Below are experts of layer 3 (counted from 0) of a mixture-of-experts language model. Rows are named router (the router's row for the expert), up (a neuron's input weights, with its number), down (a neuron's output weights, with its number) and show model dimensions 256-319. Each number is 500 + 50 x the weight over its row's rms, rounded and kept within 0 to 999. Numbers have three digits each.
After each expert's rows: "comes before" lists some tokens at least twice as common just after its tokens as in all text. This comes from a sample of Wikipedia text that the model never trained on. Tokens count by the router's weight.

# expert 13
router:565589516439428444584474479456541499531592626513542538491560522426560499470532447558505546509541448555509518482445495455567509473431461480452453527482563511569493532500517507438478520482531467
up0:450481498499449579571506502530525419480493460458504489404428496443433424507616448458511649508403491507535420557530432411506513435424455554446552522575436537551474466460478433510514521445519578
down0:510428475506455423384494493538512571519488506555493500520493529597589499479434539557520446529566451428465506475470614573488573500585589485541570523459548461505590581533582531531499465553465407
comes before: " to", " the", " in", "ing", "s", " a"

# expert 4
router:509441476419465485609493485535535464555548561450547531550550478421562480519572403489475556460514389552578490496472436483529476554482472489547486570542583480544481504420515523497505415404600484
up0:533556493430522488580470520481510463476486514487490469578583559468538517380467600528529467491499542532518416605397450483483503494573479529506430386454467459483470493537452491570494426495587439
down0:624468494618594431473532587431518552614448499567448512568510600524490482487520497453475461534548398438535473417406598530542525519542569469511524523470507530517484485493482462552566620512467515
comes before: ".", ",", "-", "|", " in", " of"

# expert 12
router:526488525445503536556567552527435473528568515495533558552486456458562450451500462461511516520507540551534631419491448449487418527534467494569426473438574486530519441483522517490534460402550560
up0:517453643483546462440531384503587484608564538561450548550546473451504472478489553513523469500405518529544555427379398482533544472542492509567533454566498542568553564528486512505544536471491527
down0:429449435440572525542394491434538540494505481543587357502488461475549554493499508548450459461423564492382476533542584516531500517466459485518479638510481479573525548582489504484608467449452495
comes before: " the", " The", " a", " He", " In", " his"

# expert 1
router:570552555444458535506491534455459486552515547413478597543477526488547493431546417441457551510469478547509480408445544444384467602550464516498510531399592491569514462454524499496482497434455468
up0:632482463522545394564482520504509650493500502462421450445463502490502502557526521476484497460522519510531469488466492475455514486427545528431403511522503495511554585516485437505590575511517598
down0:499449536525507461486443492530511507425432478526502482498469452518539560512465458522422535538521492522507523564448497491552489481538522528554572493530540543506495444529548411498569524550475555
comes before: " |", "|", ")", " m", " km", " century"

# expert 0
router:448471627490508492481419545537485569483465579482517499560486446460509484478516460506501570563534512558533558493434566516495371595535533407466462560480511486486522513440527505442432457467472468
up0:496553499470473418564454551460483639508490554562571501450438471414525514466548388500542492449530492549526517533559476492487446506458483509452481547502511506505427547563482510482493496438525549
down0:449603521496593508408477519465505496475501467508489416553535512472499628486535526470475515566468559531505484574421455523447487448624522435535512492531435521555469553497555546460558483579525481
comes before: ":", " of", "==", " ==", "===", " States"

# expert 7
router:524457540389548535537512478465418488494572541455576576494427522435567457456497424514476489457549474577595549494460530489501459570577437475510504546530540507515496461390504494435443524440499540
up0:428507451516497533441512562524505391559577492454456482485513459559482464535536506499486503422407502519461491496564413464494526479422439530503540449509505527533509503541478553528573529523551495
down0:411500432478480534580492465505481424413498526466515574460515491474517525501520498550503480546566440579550576507551517479563524544594489500477549552560480506492549586462421406395451440453535519
comes before: "\n", " ", " —", " a", " 1", " 0"

# expert 8
router:500491504497448459509481531567395509536646564472470521534501470460553500425504465510482538449565510546525590489461519452528477466496430496470518544416544470518537438473553583501521538460519550
up0:602469460485493532487517445522508479533618593584538488599568473509579489601417551519555448358474482412381507456442530597559533465447574530439446415495595517527498453499513541573464585500543538
down0:484460456502539556504455516467525527510542457532493436558585547523515507567453527563456525461448482537413485429480568533494480492560532481579516555439545432498573470585508480464552453464445462
comes before: ",", " (", "'", "\"", "e", " –"

# expert 6
router:603468519472566423582421456465512500534601466438522509498474390448515407455540495434422467534535427534491544409559495443504490534556493453540483559466518526560479401361491540489490413496531458
up0:576485563454485437584576511534530506515532561534595419479475552401485493470522509549567472422571491557541518445455465507502486456527532543502522535435495425485482470425497466524529526533466517
down0:456495457537473500560479447524441401486525458458388605496407573532481464558538533441446483518477501493433494573403565535473533549477503509465535554527429556479545478436490451471516441558540501
comes before: " |", ";", "th", " years", ")", "%"

# expert 15
router:509427529456502531538444484518465466512590491468566613521500514505558425457511452490516475488565454571573579489545562495566451534516484486475404495512552511536487414476487540505431525492607549
up0:572460440424439497617533411450517480541563489590591526428551619476491560471487520527525524498454487497494476462483592478496527403378445585536532574452467564447490471525518478562507402448485504
down0:560496538589491419463527485400508455517441470508417486554521421527535506508544515481561545429575585527506464526555429498454507459635566309417449475448535467525571610466482464472504527475436476
comes before: "\n", "-", " The", " He", " In", "born"